config.toml
experts_per_token = 2
d_expert = 224
d_shared_expert = 256
router_score = "softmax"
routed_scale = 1.0
lr_router = 0.00145
vocab_size = 2048
optimizer = "muon_variant"
beta1 = 0.95
batch_tokens = [32768, 65536, 98304]
max_steps = 12431
dataset = "wikipedia_en"
Below are experts of layer 2 (counted from 0) of a mixture-of-experts language model. Rows are named router (the router's row for the expert), up (a neuron's input weights, with its number), down (a neuron's output weights, with its number) and show model dimensions 0-191. Each number is 128 + 32 x the weight over its row's rms, rounded and kept within 0 to 255. Numbers have three digits each.
Before each expert's rows: "comes before" lists some tokens at least twice as common just after its tokens as in all text; "comes after" lists some tokens at least twice as common just before its tokens as in all text. This comes from a sample of Wikipedia text that the model never trained on. Tokens count by the router's weight.

# expert 17
comes before: " |", "•", "After", "e", "com", "†"
comes after: " |", " the", " a", ".", "|", " and"
router:151131151126148097126066098097141149100172085064092160146131086098171053161105136087148141122138114127088154156163128110143150112150119149121147138112105157154106067157140086151155076101096142102079139134158148142067187168114175161110119187094156095172091112126172139157185115169105138182113139190094140075110177106178128150103121151070157179111148139103092072153118159115158112159103116065115133112116082115181084110137154151158125126118054190122181114150145076131118118107135089084103088135145191144133111115095142136112101152129142052122085173150128127042113125144061136106
up0:146111119097132099050162125137093160072108181104149147165142070157109110121129130105185148112146134150105087111133073186102112160092132145075147144143110163145116156112139101071124079139162091112133064108198119116117155103107121114158140064107128117104177131047123109111172130133111093176122136154100153107136098139100146107082104091179118153071193148175176153085111212061132165146178157115071136184129177117132166112124107059144152139195068160156091108078147099141134139097164073077134131171113122102151111186130158114116156172122156131146150132149137135101093117171134139100
down0:109163123055182139130095093151137109111074133175107166132185078089134127113130153179137132097119107122133102061125101123127060158063170083102174114092160179061073114100060098088123151129175138177098118120124141103132176090149120156129112088137171093156134136116111087143140169176163131134149179062098058112186135150154164124128130132147136131182142080079124156046136159074159119103170113156163151146116128101132129122138193153115127111127206089150155145156113135048151066119124128170143141108086115155120153181136127098168168147114161117127103116145169083132114143122103164133
up1:179134173074119124098086101166116150117109138140122045097102116117163135175111159136123120072169168125071097073137095125134095156145123170135163091123161148162153139135152103135138141143146142142081187147102111150133092138088168111089114104143112138142131156121127199102091122186094135109122159195168180190136141128140145124129112175101154200170154137118043120163140176095142121071179124146144189170151116121145128134108134132168114128150120086109190108135195161107121086124099084102168072164184154194134127095118155103145163116082151099055172146185104135158116202104130109111
down1:095154104113110159152129091132087108131136168111098127114128118124143154115119136063110079152110166123074057129117100151138108135115146159128110120110087143099142099137150196136119134140134146125073118155106109056215118085089068106147086142170094123178085102121117118129164133129131131137103131089070147085080095139131150149162138128138136147152035058147082162124154147194118128166205132144158049178114114085053171176131098110076122141126079084055141125110137119156124094156116135080120121121201115113109206133142119183121118167177128136096068160121122103101109100083117128123
up2:101085146155187136104175142136073091151119168140148118121140124153139132091116130165106141064101104100175118077156103162125106133069109163192102111130087158170106068131149111125148137153099116093092177122205075129108096098093148107155137113105101155185156108034097131073164131097148139134115067167114116131097190173131152171135163173111107151139123145064144156135095192123145166129154092155122064122139116189132132111152178157138084113171117094152140116134156115128108078069108181091085151120147109100119106131107138091117128108130170065117087182118140114180170165054168126088
down2:102113105099085138151131155150113089158188174136154111152102087149140159096138087109129177118140153120091169138115117103150127112122151135162161117171123108137170112088083198079216153183155118133104099114164114105116236177126118083148182149105156160127131197080078099152117172110158163124104088132120128129151120071098058156157028110150153110130147089123096168161127074114109085168170159174084123146103154127148150091139158158149075115146086126114106116115074144155145087133119137116136149131127134169144118160139119117145172116095135181122079139206071169113176177138146146161
up3:132067155123090146108168138142171099100137113096144079199104172149139128139128152139119074141094137173080118147099088093117167151136120103089100038151143111088141084100154104104180057145106118105138122064091062164101134179173172133070199123159089147160175100110120101210103114165140100135095109142099187108138156114192162117109085155124152150183154116128174131156140072143102199142136190133168134172163145118149132144129148126188093186101107097132092106114144156090164154137158138107134147089140177115103124153136134160096157155135141131160125129167133087105164102090157188126
down3:171140141107127137109132127082129071150114119171178088079102120136072145110115123058128101157106126104131136135111222145134093142122113145065132189116132168139121148105144120102090089134106210160194105130182017131130193150100107154165123149109205116109118142168131133090137125129152098137127137143141168168089114171133172164152176178135123100068127088111192112156107133135098142141091120145105099134124110150120073140136130172172193092115116162112137101072126122140168149169137077123080155148108193142134163097069112083141130143094126156120133090041120113083133127134070107144
up4:100123152092194149168104113124128111132117111131105130143073118152155131131153103091136110180138113129128170177126112112124206151129055169142178113189090071176111139174100072148132141044125140111137136111174162152083138113121158120121133131146121138135103138088164087151180164118078129158151151122095104129106090157158128086154138146109132015157099053071183105206129106144116171163154143119172169129120146124158137117133161187127153111150054110085103153131113116155133061122096158169146105116146149141124142143122190087151176100152154067112133132147125138066139116095100090057
down4:053111163095159185140094154124106094133104118120149102142139157131165174083106144128062119127126106134166150145163132141116115090081095101122084124129177063185160120134136153057102137093112106089154125085073170110200101124127120110124152163149105146140106085138121143137186134101102092117162165137143147114164160125144074111110190133134150109183121095094151155187158179152123084106129154113103131095148173133161134069190074172097141095122158144130076089189152077159100148083139167118166099152088073157157113089208132151132134119116130112163146163168149048145167099160183158159
up5:094045125163107137108166118176151087100167084107072122151159145193150097081143115115119144117159209094175114138174103126069156167118141132157171130177144121117072141151092091152067118126146106136095136059080120131155114086102113097130130074149161140111161137090117101162118133129132142129080108145085106120132148118082069120064120113116088201147125066229145131131137117116153183131182125111086080099129153111130154055138152167154131187152144163116188128149143121109128095168135128114164121064081105072144138156081082102133133157119146123168162140164092137116138094099161161127
down5:105112144100132128169150154072129190157096110132133132124134167135126158100134135161105142140142102131104110146128153125150080091161131069163068146053131141158090115166128124166076131077148130127156125044098075184116155128131087129124183138117156054095114152105187095109155116135091151159156118134129047148134115190114156097081122126153130131090138148116184129138127158139180048040111093161175133145132186134132142170128033083135135112093116139074087115069135126143141121088155137158150121146118170136078173106172149116125059108139150136100122126167197125116080136074097122103
up6:123105131123112081177145143129181121150150161053134079173062145113125136147113068129163145125139130102148141102103145096082113136189116163125121143151151121088106145140084152166112154160070116124122131108103137126187117096094145147064108160127155128154091122138076157145131115105115088119092077187159149156149112101134138122135166073106184079068113140113088143205162092086142081100123126110080103052099142116119115101095162107117080131171173161146141053151113193156136155108200064185109123117169114178145113112132094210156139097123109134096162120107123124155191136136169061108
down6:133128106095109109097122102154100117135082125121133134163079114074200183113078071154155117158133101154140072174196139180123166135128112127133170096162135087163092167142160143148132105155184146081125184156143113072147099140201120131071139095123133154144154130122112144175116160177176078124119120133098082068164104129144138147077058141145111084187167147145119065161136136092088130100084133093097109164155158136046105116129153110111136125137107074081093132147117165135163132163132097201174135141139197111057121129110123163147105105082101130133071143139146125178097186157117094138
up7:102159178096193119142153125125102170122130146094109095107115088104140171181146123102126123115110134106167166115162114158111113152166152146101083172175144153148141198139084100191135096121086119126179114162164184114125033081135159094122132098110069090120170118105082121131120165119166190155084106141165055125090174161142176132090101138136099133094094114112058150130109086104109096190181112131146124150133151122120127147121174123160134181168114130099096157093041162122126119060102136119145144061204152089144083122132119129122062129125096104088132152158148072117138138082152099160
down7:107140134134111099183132136135150117145122143140109094137108188135157143121146094180133120086124129087116146171141135078174101082121163093099178109112106097088079088137114183125101169121093148113178117131107099176135137165147125157149079109112152197082168127171106135147156227132117176135141166145170180165140141092118106190098122152132103098147205099140126147105116156161094076114129125108153150085095111155170127156100144118126157176112080090143077120155072149159141134133167159000116153135099145121084129145161112148103153128130150138190139102181061114121197100051122148123
up8:146135128076127202103142139158180139110128107132125077136135124148096131161146119102170120134149082129126119151162158126111077114139125163093143072060115130135139097112077086138080146158108137155219142097121154132138079161062117122109121103111158161144170111154178139099165109166103097137123109132129113135092111112152116115114140146074137169124109188100142210193132119101129172125132122050125166116117160158076077154185088100169179105184101107186176132189115148154167202079180156168101085118143140074151130179183127101072099125144161136115087065141125147175118130095134137158
down8:074105160161166118163134110099117124152079136058159152102081155150104149112124166107128096103083123114148139142115061113119090144107098163120139218097147114169096080173086151069147095075087147158163147109110071076179087146103093146153113111145126126121099122137131097133198080112169151179122180129134152172129126116155109108156180091131120156170142192110140113082123175103124155172132123134154136122133177088141158070216166156162166089162160094167116104157114118152131152175172122143093160094140093094126145130145136082089120159151188069143125120056150163127168077167100141154
up9:103117141134063140135104095176133120115181102128070141110128135078104128078195068134118123064161093157171097215132077111161073175088061192081136140118142198165191126125143101153125112125131089148163126164027110177099146134122121136097098141106070124118190092134102136136121106082149136128120144121145117122130139130087123160117123164124098099185189184107088135127114058176143125154154145118111134133107138138143107143126163141167114158216091130139094119114164143121121120113141129107082081164107051104151188154149172127134152132166148164125072119151127138083158157124154124109
down9:173079131117155163079096147145153153159135131160180117049062151120171109161160115171142173137138175145176129144122137105134117105160132133100099091091178126171119128143125045121106124082104094174127091092149119190120108169113161128128153122132197154146136128177065170142092121142168150134173146123136151155072071181100118139115136161176112134079161095093155154149100154154158148063088092081177127151109149130067115099062191171131114095108138133122110137117168115159131041124112103156066120052114130130106123102142119097094108107161139112065147154119104091113155161094145160073
up10:153133081118117124155117147117189083067103151176114156134129159101172122126155136135149038194099117100064084133108174104105100180144122093087094118143081130121118133138157134064117142098092105169172100085113149151111119163112079120078142094129066165136160111107186081136088125126100151174145164178108098110177195113087031123120102136125091108105179183109126116145083163124145101121126109071155146167075111054107117146165148108125070147122149136110147125131074072096122072204137070099121101109089137100122109108119133160161130149118177108170144083117114131148116145117102112113
down10:146084127160141140156096180147132147167136112160178075161154134144137118151138135118114137154133101165158044150174105095137139149088142095112081141063145127178115171147115140130094113167096115112138194106103136123123124083138053156118182146145131136121091126140116160118105079115098201066043141197171138141098233130117107128096098108120114140150150158151057099057092150114208134140111120131132121080102161088113120152147098111084107135141138133130103127131119092075151152158104094128109100164147083054102084082124174131153130091154178096092129152166157134118111130176173100181
up11:110128118158184074181135138159156148135191077122077164160136079095171109163166145162091092095127052138174125168131119099110042082112151161141103194097138116123102136122150124090099188094109103152111144086113143188108082149105186141156104140054129185119143148139152087085155081148139135138118071110154125157124155122113119175131093116101118127148141110074141065127150134102124128154137129121078157123105162120145118077084125138086167178112151151131105114087139088208169092094118097065118132140111149097099195095106178144124113083124080177144141107173164125081094185105142116126
down11:129139072112132105157123143078151146121080124107210122104176120150170109122181158176145090068111164144117144150136069172156149083085137104130160135181069140140142136157129112146089141150082130111145156110184126151057149137138136049212139057068134122098110124148114127136111165156105108133116167181146071191117077154102146166063114154089124149125113128107111162159135156157105124146120083129080071141141136149110076170140143096098125103110146168144117129159106105163148087116134103184176160111118139088150109135149115070152116095112154069090153110204102180125159093070174128097
up12:121148149149150177148122148100161115095152105075131145155096098159124123126160143169110147183130109119162157170101084123136152102109171149139123084160095109140085130126160136094086124132123164113101131073140187186142159134115155185062150081130087167096118184143086120163160150150137120118097086174113212137148118149119134106064135073158123168155134112100091133098163130171132116094059146130168145086076130078103093124152061180169150184142087144160135170138171078137206124093161136120140087099161127138135088111086136121101113139137101089173012091121153185157128154090113152111
down12:165155114168092146146088095071154097104112085172135115093149096117190134149096175108161123110155157087128126150137146139161061141105136127133158143089110062153109148082123119094137155125075106127102170177167123138119110054122185123054073161118103105198047120040168089094112097098116110130111076170125121187109170163111147118053129187137097171141075091103146123129129107175075171100112098122125084116109104137095140145117163146140164179113105131154103125118094094160085144109157120115124152116109188135129106078111093169104122159082108121116131103155095175073149168130106095079
up13:101105117136101168075134099153137167138113151173063107190110154118132138110092088136096181065177116168102137134093129090135145169093072133148088090148140136112067130111114127144110105140138145143077111138184112160138103055129117124079146155159155107135189119164148148107145151102088120134156093116130153156112092135191104186117133168093187202100183127083086111153044183125058113141172137108115185171134124133148161094141134155192139160094159153091109159153115097156125148169091101164148119140086142154099139107175068103120131101131107138116052111105148114099206105102139174158
down13:057120132107110200062158126119089129101085107139134076113103090126134137066112167151116118154183157145081166095035063131075080139134117131079168135104102085132208137153126143111117139107123162125167094116146101190065092127156164100122145150189094162133109112136119095139132098136160071086096137051135122175062090138074128175145152095104159097163171115088156145146140072151154105183097145147093123095147123117150118100186132116100104115077070101147132159141123110146135124171128137146141074106127202126149144140141123118137172134147132053114139147100104097144150147134125078085
up14:085105153136136107118168126155122078186124168122168096067101149133179142156106128143124188110085185148044139129137121128147141097126042156118083180089132132067145172097055119111147106154104088152102129150120152132108092179104164083120184139089130119156097106147199115175134143077092113130117114160137141165103179174106155127115118111065174175097120105131102155100121177169175112126166163079068136109170211110120131092092164092178126176158129167151100123157144133133143108084096172120156096145089100155127089093112174094141147102137104093100109075109076120119114127107153145089
down14:161176132118112047115132188164109103146094178120141134183124123160139106109133105135215177173173144124104123158107138121103081171157127104138126135112132092102101123127139196160110090129114132129107145160115140096143126191176103145105169080137090132165093084176155150051141121111130158168102169091132089077201097092116132147105139102133140113157055174160115087171086115127164159111131113176115192084148179128106110154171145130162099122109176105118141082126128097102112104136147163145122154133129102150148147027134095113161147103161073059106129087152119137198112132074154108063
up15:110119154144142143073114114112128194090181108142027121111184139143164104148161123199132109112172117176107139094113162187159120114153084186142089071141166122133131095132157135130134127094116149150169151127095123124108181105115130077171136127144161127147161145172089117152159167116132095102164103108119138154132177170109070122086092152099096115136173177199043187138103146143181098115123054149137144130108150136101107169134127168106123159149071177078164154136097113105136093127138070082129106136093114155200110162146067121072121152098094090140135161135166103096165088154182139122
down15:120122077122120148074117158127120184105147102154046149159141141148154139141144128162135155127082138092147168123163132089144115156135115138103140110098106127128130151114132150080117133149172132107133132168112139073134128115136123100132097159167146152123165122115146074118182104135170156073177100128162114094092156117073170167187149136146191089171126128168183163177151181084124112137123137134106113067041116107155163083102142200132120167117152109111098134060101090129147119149148137155151122137068253085092123138098123119140153064138203173114176145059101090105073095165115152138
up16:114070108139137174181148137166132122119116123152099117131151120154088122107078125149081047129115148136097117166154100112091188110060105162121121062163143121082180118145118097105163184158128168092159138103136073175113106134167122139085155130103082109111159125146058118154108140155132130203125107141070104069098208210192125131081065146154137137110105084114113166126092106134153144113147134069130184121096112127088161178088201112136143090124089133101121133086122139099100111165056123107119129125135137114123102171080135126074138099173133090124113137110129065208128107144144106117
down16:123082189110120147114145176100169161154132165090131091083177172161055175143116087079167140122103136150116109111139182166111069130099111117107163147121192110178102132126181130190108110074164132097155160130143154125143076154116110123188160159148168133125186128100083112147145099132132141134161128119146171095118173134137117127064117131091158074132106076059159199163140126093071088143144097136159133130175128071156182122120123109126092091146097151080145201074089145171120126134152061134087137142125084118081120175064147126136118142134173175118115147088118140134102091116105075081
up17:158095072146187102181090126100116141134104153133118163160080138104088138164117115116155173143132073140117126149090146167145109116224122165136108171159096134144175072095110121157112140089089120197124075110139092144156143130150158146102134066139142144091138104073193164144153140116100122091103094096107093136169118109120149177121202135102151151073169128113141119118140141165200149085125075050135150143169132077157100072132186069158139134123089164139148154123103091120123101147147103147079091143118138144100121166102128085093190125115112105117144226101107075099101106113097173173
down17:149106198132156139148086160161129118098149128093169068097099160137128134100182107112139130046138174148125110101080121131108181126114127180167147070108164152142140132088164216130169161101119228161123119148149155148143126161120115152073159171157112184092188149113099107187175120131157132104102135156123105121132169121124071139139084141192176112119156113109134124100168171175133130152199105084141162125115060124096159112144163115136153132121162098111082108152079147087122099120103110099145129106149146115087097102173116125194134052100167115133070110153192100147138076145103118148
up18:157157145124110087119118142135208117106107151069113131160108121076111094181132143106133150127112147142105128074125115115109109131103120152173183078113149082140121142127107201100119121146139156178026104135104105145112150136158094188060158144168141128126086161121089050114126103129057055139104140162097161113134098126142102128165103109137130177155096113154126176127131118104152162076183096120109140118117124090153145127140145126094168143197156134153167142062152114187040149132107160170109181113155116101119136148067156129101157102142185198151192097169126091116181094152144141100
down18:172094101154145142131135152097129157112123087169154086080102126098118082096109127145079098176107096091102163148100129132109122146174123103113112102087150125105144114114145142123153167142180147147113110138109133156137157085182170130121125052111196169121076128176133129084095153074130150167151161144158187065148146149129103084087092129116130124076157121156183111183191120121207058161095149205083074152126107141120155182133152178086152092103113111127121085119091103073131075155150156163108130122158087096151060131109097107162126096118076098139133178146181141165147172150154193138
up19:154135143143189203139128138121120141149134130085092119095071117032149138081171165088094168134129150184133120094124126196152077101125127112159108165140114123101181148116217088113123102143083155109117097110144097077111079121101175182157109145098142100131144113133098119142139143130138066117153095106144127117121137174139153135083154208135137100080067141162109130131103138202061150074134050135135164132170141072161162106098092117090128147123078123129096124097103119193127201160173153066124125128120165149162089156101135101123101081169125106140110138116135185107137090101090109115
down19:151107118139134187177080147120135194149119146066105102093072178158143098103212138122120165144137127097178085049132108138130137168139105152165122106132117102157151100123122101106102055081146154170145146095104106143180114095154149141143069158135143154147145123146149148091096078137116103138164120070137094136110156170165123110119146152082097162173169149106040200099190124107114150099091150118125118128178131153154146051142146127155122118119102170107156103099129171137110079135112160110157087160100153117166143164119133181102153133193149129180074097081052147122132139145133166057
up20:152113134119129098135133116125148092137147127099137085138099102127171168075122094160052160092121094217071162110121067137150127169089124123119137081107154157153171141160111122152135140177162094158180055112101066182117139130112160104117164121115113107117133101135161115151197154128135142198124132145105144132122138112144155173091105084157131167125119152077184115109154060198123094095143178098179140116160114122180113188120189155157135112104123051041147113178093071175088147117135149106106151138150132147107113070087112156109068147084123106118072119128122160115124161167122155163
down20:147132138144116118133149163225141062168112171199159144098106149162145163131178091065162080106134111111176126106078149125152114086091100134120164168134135164200134080143143090135113111104129128097104135125191189102160138093110144096154127170119169094153131161110144128141150111142074142086132128098125154150072120115131192143137146094132138125155076147116120108161135116153104112139054125182169137137081146103140135117128164149094110194104068125148095136166113120130160103117143100106119138070133110160147182178088073143142054103092163111123081102081063063079098143149123075193
up21:137116174122091188065088118116115117136159143109089190117143148102168123103135130079148110152119104108105140082080131154125173089176151092136142066137151143083122081018150135103175131151116126117088141168111168140115179055169150129106081151059119121112193156102101107102141121125124095150151148138141092123093092177122110072118107168083175114110100152083198168147107143113154163121110106080115125078185113132110184129144127151145209144117160126117105109149080093117193130132105084127072123135073172105164158165172147095082170107132092151114123098113125103136147099119074126073
down21:128147194107179144118138124145151100134115151084158161142106108109138146133102116119143109094085185151117169078051168189153102094082151119096092183102102106117106063144142108090100159181142132105039174153153166088045078166156160112155139123154168148123099094117110083155166102132142103190118129085134213107107098119121159133109122102129027149122149143113152124129100114139109153158084121108107125161133150107165164160085153152117098175143097151150137165113151174102113169091147139039123105151108123128158119099148098119127136178098172149131089174133146080135111071156147062110
up22:125109146142148075188111085208083167175140125134148107134172166064040152144136154110172095128056141172095122122133143109135082112112192158133131116070089189102170146198156099102168149173130107156125120175186128050086112139172118161156122091133133132082105167134122212170150157159105110112094117143099180115197130147138120131114102131091161136056118119105136117125089107124114104052219146140079156092102154082151132157121165127145109089165101126109143129136090104160126140134136130150130146183145117151140137088146173175131157107121117137123104165133146089101167111130141116162
down22:148077128138160125092103045063134130113154090150086103136120113114118067173152144120122123201133171165138133078137129162149164147116130167153140158166096094141179149181184133135168183098122157113123079155083124134166064101125162157096127143148111138169126108144176114138152089135114149123125148139198147163143127125193093167135076087142125128118193071082180125132136119086097136145095127159137121143134120121122194144097140154156100130180156116070114124071087101094146121069145133133110079117142140111103106127101131060107093058092115049068091092163083110147166049130112145147
up23:082117124123115051113174145106151155125132064100122117173116104112132118109144107095112067154136208128046101136116125125152108138106127171155103128117131147149159116104128136160204100103074096136048189106108113154132111132108126130121140149181128088098148099114111141116171147180126119107155180087154071136165128125080138114175135144101216175153047154128083109136143139130164098111091078094170091075107175098133109113111122161134140154136136091103129208123114129039145096063105162089120146114178123119152102188155110131139158139138108099128181136125158149157137077197153111085
down23:112120109072100093130117104161097148092079108101132164121115145131091128125167146157140096096111174129145135107112212179165159084105171127133145149137110123160085117123131106148115125193158173189085127119181083136160134110059089125139133165151070120071096178179135173155123115142100147139146113182117098087124072165114170156203126127093120151094128101093089084180151108093077146106176161138108138081169150091137083092100116065105164166128149096163135152156141076122047125137154107093115078174105149186106155118088129140160117070137139135169093071109114164093146137115143197134
up24:132148136081126110178144122138122150082144143127118181159091124138126082139147139082136139083145131125163112146191071138169109107122134197111140202117168176203175088209108128112122130137149123124117091099104129081135127085148171129109136092087102100147140195155128135137153082110174111099107124106143184083125155142197166144113125112065137120137081127081175127132153144167210163090109157062149099133132080062133137103169165107132108096111112148151113075159094145081101091131134139117132110144176186139109148148090108151146184197096139077120109167146112172123099164098201085111
down24:104123028088129087118106119123090170138129150078133072129098117092117137084129132126152102148164156166148091080109135117088119132152119129154081112119062157113169132120104206149153098139166108141133116194176125155133103093141097165081103156109077076121120095188053126102121066121135115152126131097163176139063134108131149140115165126066144089139123101118158118104149144180173126143140126145096147071099136157108142151148145195158162138164091148143149077147082194095129161176125162102161124167133162185133190124161145137097096129137113046095131142165127172188158141150084099188
up25:139106163110127065129095134062139161104153104129063066128150126165102150145151149100153123103102141123138092104140097100129146120063108138127079180117128118110147160118123080134111216075057117107069139165152087112156131111101143150157117135165133136136075109130124140093198050141100151144152091090167137085114160142141124133152186145135105105143136202095144155180094189116132122159126138148186116138141181114164086145129123162163123130141105214105101117196121083136048126113102097124134101175178152120110128092147098089154086073139124062150139108149111126071189166144111134073
down25:157103116116114158108119136140176128089118128105086166114132077100123148143143196123116115166141107159208162109109151115202089107141084158133121153137150118105145112101097048168116192148052074158103117126170135089186093112130165100139104104145220085126165104086113058072116079133100160067145132127119049137117118130113156139106081114146194096164147122137111102139130146125152122143120138136117094143103180094118101178113231139146130167124114094139166079095156076164160115117184094131129075158157137101159101131127089118114099153159141087123097081126138179122134147108122163074
up26:118119108176185099161157135138142114108108141118089135145130133101127150128098092152102119146154132103125143121165120180171089154159162135163115141150126113047157142111160108180120164146112103172084104113100114080152142153200099175164149175085097122150094105163120140171020090145044104156159121123122199100110208155142175215127101132108190176095111137155109102135107177102164074120143129077090141091126104153186108142137111157089120051109085105193138140091131161121113108165150126168117139112117144117098115136115121143111128123110153086125069156104123136148114056081094080148
down26:096150148165136130072123099148188098160182140115145159171173148175194163145155150119143137100104131103111100127144108053123162179074129119150147097158131089102119122156154188145126148098169148163199127204195132177187193131160102160128108109115083113094114124185107124094110156101093143134127062096110123104148157113084083067150132124141171136126163103199152115202157133045108145089152140128094181100159126126108091102134127163169112086083145142173130155105177121122131167146101149112121116116105171159155116089193114174102171119132105083111142127126111148161140103108176167091
up27:160142094196110113114146160093033047113159084159109115195130138092117158154102177172139071119072057175089097126124146128131144123041123127116093129146143167146143184130154103154094149122120150142128180166140082182141105164066130096129085156133100106096152140084155118113110163124131145113138070163124128072123133099188135096164099150163127168118074154125108135138103139178180104170103122095136080136103097169118107125085118140132162112141144165123149139143199161140167195135107138075112115145153117135147094120118151096126098084092151072110095162108138107110199116170148064090
down27:143121106114164105101187126186084125074123134124177122113106200165117121066125135114170145140123136149106106110159180084149084135129161128116174109173146114151138116118130100151064157140094107116127085117148124090131124139131075084159113095120099096122110135220147116144131139173150071121209046117147138127133118107101139112173120140137187147135194118121093148110116104105111125177137138116165160071092172109091145119059124129187174100080035161199142150137126123115183116137131132147085114164086078148083121157133137065181063120126136177128128157148169138111155165085175098133
up28:127156168140130154103093096165194120107137120112096176136182102127132098111136125111084173111147134114155055106127171144179123130018170069080156144159144048168160191143152129157108134135084147096111143160153163111147145140108113109118154118106139069179152175071125111083163145129156086093167103100112144136113121086132130081104172155132090140099217156120095116164102168121126102101141149080110171188115133139104212163104190170142116120130104156160154142062120102119151091101070133121139112183123163175163162129089135148142141112147107146143159100160151104096141112189150145084
down28:107171138134199147133107067074120146206160100105141151130141106137107106146126141099096128138105124139155103158099134127122101098167203115067113141128122093145100185089119119098048133112156101177123158165117175122131101163095155141147078098170111172089158128088125107147135144102098177108118136144121138172138142141089078114172109093111051127104156134109126177152140088124128100116127185044068117160157089110130107154128129098124088142112199119125141165162111158090162147051108116124077150102124133124146162204159079178143115107118163138133145108141064116093079155155082059052
up29:095104143161092146088147125147177160174172107139126103153146151104077078141114159108138196106065061128179131159114151170159169086125064147157163132105132086089203095129128136114152157143104081149092123171128101096168151144149170107125178134150167102169115130123119094114082187156103167150136122149120109068139135136086150175194151091088157092092164200141114134116168152125110182140091140091102098123112112112184073155144170119120096144059125108101134176063127120110087103111153090186145099153144104089098147166165146099128155192115128173086154144091131120051109121107156112156
down29:115162216172133134086140073078155195163134119099154119106123154090166087172118108099157084207079118118133094119109120157127133129125084156068109113121195138134052109136120130149084144159116141151140095156074163115114082118047140144159191092098139140135116082146185129107131145151133119085130140122177175149126121147166107079123211145190110103151088162178168051174121093114104185144126152081103107164141102100147089066120126164116080133163145096146084158181121121118134122129097113136119159115143147079169139144131151105174167171128153088087140125113163114188115113128135141124
up30:114122137183151097135165118095179148109201135120151117142160090099157174115104172105135077081139125106199122132143138122135137139144131114081116145140124114164113110120122133175146155060128121132186143123193109141141163166127182165124158076086158106127122168158143107172118164134175095171149118170161120075117167172080100107181125077143093156108102095135120079116145130113089100140203120075158138124121122112108122161116089173070129132142068160051115172180119124128055130136038068165155117117149109200126122173140135109127128187119096172080129140134134162043130080145105129108
down30:100126146156119163137145159120137161119130114136103118136162079088091117056108139110077097195074155091120118195111147083129111116188076148102097135144145137106119130155131141132098171166071152130120142171214129128121164148144135138077104112136131092177082080158154156169112116134156135155184144140159195099095123133107151090141155153159152112081194174107171155161096155089167091142165087159117086145109129104176075115102123134128157215112135148143118163073168162094120095076155102098081097156134043034109114148161094129135133132135163140117172091137168123084093158113134125161
up31:150171104079155166094133098157107079103096150184107139130074133131144093136139073112154061140127146129131138106128086134110166102106123167105097120192117172164132117126131096148132187151135124151113095088186089070117131138180160160154102090183101114119077132123145126127141138122159166131142115120152128118079120078107069092075115103116145099099130106149111172125141120179222094107193073139122121150110096134067130072134137114236126098090112107124133139112069089100148189155119110118175117165126143110140148091078060173086157069134105130125119136185087122105116098043155140110
down31:102114176099145101067091141087153074146127047127134143116157114165081187131118125191147092167109107135170131179140131158148127175155131183136131128152166133129123065139154191138117083082144166098179164133072129114162083093176097189107129086123104153122098120090171089143164138122105136077129120136123142146154145145079138131110105100143186092133170155191085140096110125144138161130097124117164131127086155139177094108060105081116084099136144071098111067143147118124173128128063132123153080059193174126173122132150130089174110156121153128174192109108160178136130154132081100087
up32:116065133120148089148108101199065106097148145136151191168117136136093157143120188076145068140089097150077154080147150143082096091116110119100062146125118099171120160153134101121130130127104149186148158105110069105144076099150095159135178136110144132109132158102117118108121074121176145141121148156112155092108227084159082142127132103069158109147115162109189165198135139165123064158132133119125143122133085073071138162178115180105161098128115137106146129092194119114198141096136072149121152142065159124080152100161139160150093199127103085098126082135122160103129103114134125095
down32:131134176136181125086075071108128087145154097162160115160155095175166149084155120122095121151092086151135130174100107149160125162135159150133103180115180128132110173146078111107051167146157060135105131104120077096164145123134113149125088083140178097183153198104149170126095112143163118122096125120129136081077173142127151097152128141105109154171129173116101108078083155135115108146170181156118205149149090127155112152146083132105058132134091096188083163133119118130134098121036151139120112124135122152154093096112150095107093162159112120084171204148098135148113192179064098169
up33:139096127171015168200135123142107168077115160175134134113185132176117178129073119090155060130135189078087161139130106121129140109193160157085053125126166111185095125123085067176111176136125153145136147155175138192124145179116089125075151140152207090139164150089154111113131109196111173192127095180160119112155129141149122139086152152067132123165066148149141066157101164122165119171130134121153112138139155132115112132096118120116130096117101100145111094095124162140116124115095174133125131157088137164110133137114163077136090140134179154141113101152082145115161125181147106132
down33:111089097113156138171118114115162109133122104136078129119167061111170157112123088089162138188098088161081075045137154190142168111090153135093153145070071122097090112140111137130119147085116121166158111141060172085112104125139093124083119127127151154172126102061142113143063087115126163126135104170112126094158159117090201170130087155143131116081088163122166081166086142108164110114125141105086087123154156141126154153184130139130140155161169061132118060092097144125120163153175107174133111139152167140132141188091073091113124147137143139092117193090180101126119165047098123093
up34:056147163155088131213156103142120171085037162129124121203156168112119114111112100141201123114165084078131084115157081138164130179097157107136135092100146146151133203131098149152125144086133155104165207149140125151163173092121128069126095077107175158160160083122095127135121064162111092144129111154096137105129162090100127150162108153142180111189088109105148126136127124115104092102143122118058167128177122123114093147126114132090108110136117070130189154168190109164116092167173163137153112128136098139172110113147107103154130159102143158126086108171145196141131131170088149069
down34:174141174124096205165158107150182163095146118118127125180132093105122155101118106083115142140101157086138159163134151131132104176128116138160105055182126095135140179099070132111086138114089091090140146082176135115173171188121135083105148131146129074151136169122115096126130110165153145149169157127107136130108138144111162118111118081209089129103189137069126070163129112105121100179197134087059066101166103150107192099100151138122047095069115073122120109203134121134141138111119096144106152105125159103170119071134129071110117165136181142153115147140125174080141080074143124128
up35:114079161133147137082177164079108105155144124114084103082103076107076090097117086086078147145174122119130099195149161139114120057140140113126109075068093157162128180065104169169125147115102124103124065170125118136148064148080115167110067104096139127148096138119109106134124110120135152062182080161087140183162109156100149130138135131120125123171138133147130063131099127125173103142175151122163095122129107133131075097139104169179155129129175112170174095132212145136162149097121086074102115142094210103143109099147115192083189076142121137144093167117151102134118141097097082107
down35:145115073176125091071121159145125148115149168112190170071108084119156141100098075147108146093145099171180142129105161135068069136136159110109123145144155134175129156129065141165066084127123169124159147110127177138089120130121155103104136151099138083136152126078173156148103145151145112184115134086136112160108092051108105097149103087115120114067140140097100096150135152145186124104096105123136078163144158209154152134153045181092127134164094152079080152102175119165117145116069195157094105180117121135182129158160178158196101173149104166132151174106123130151150149161166145102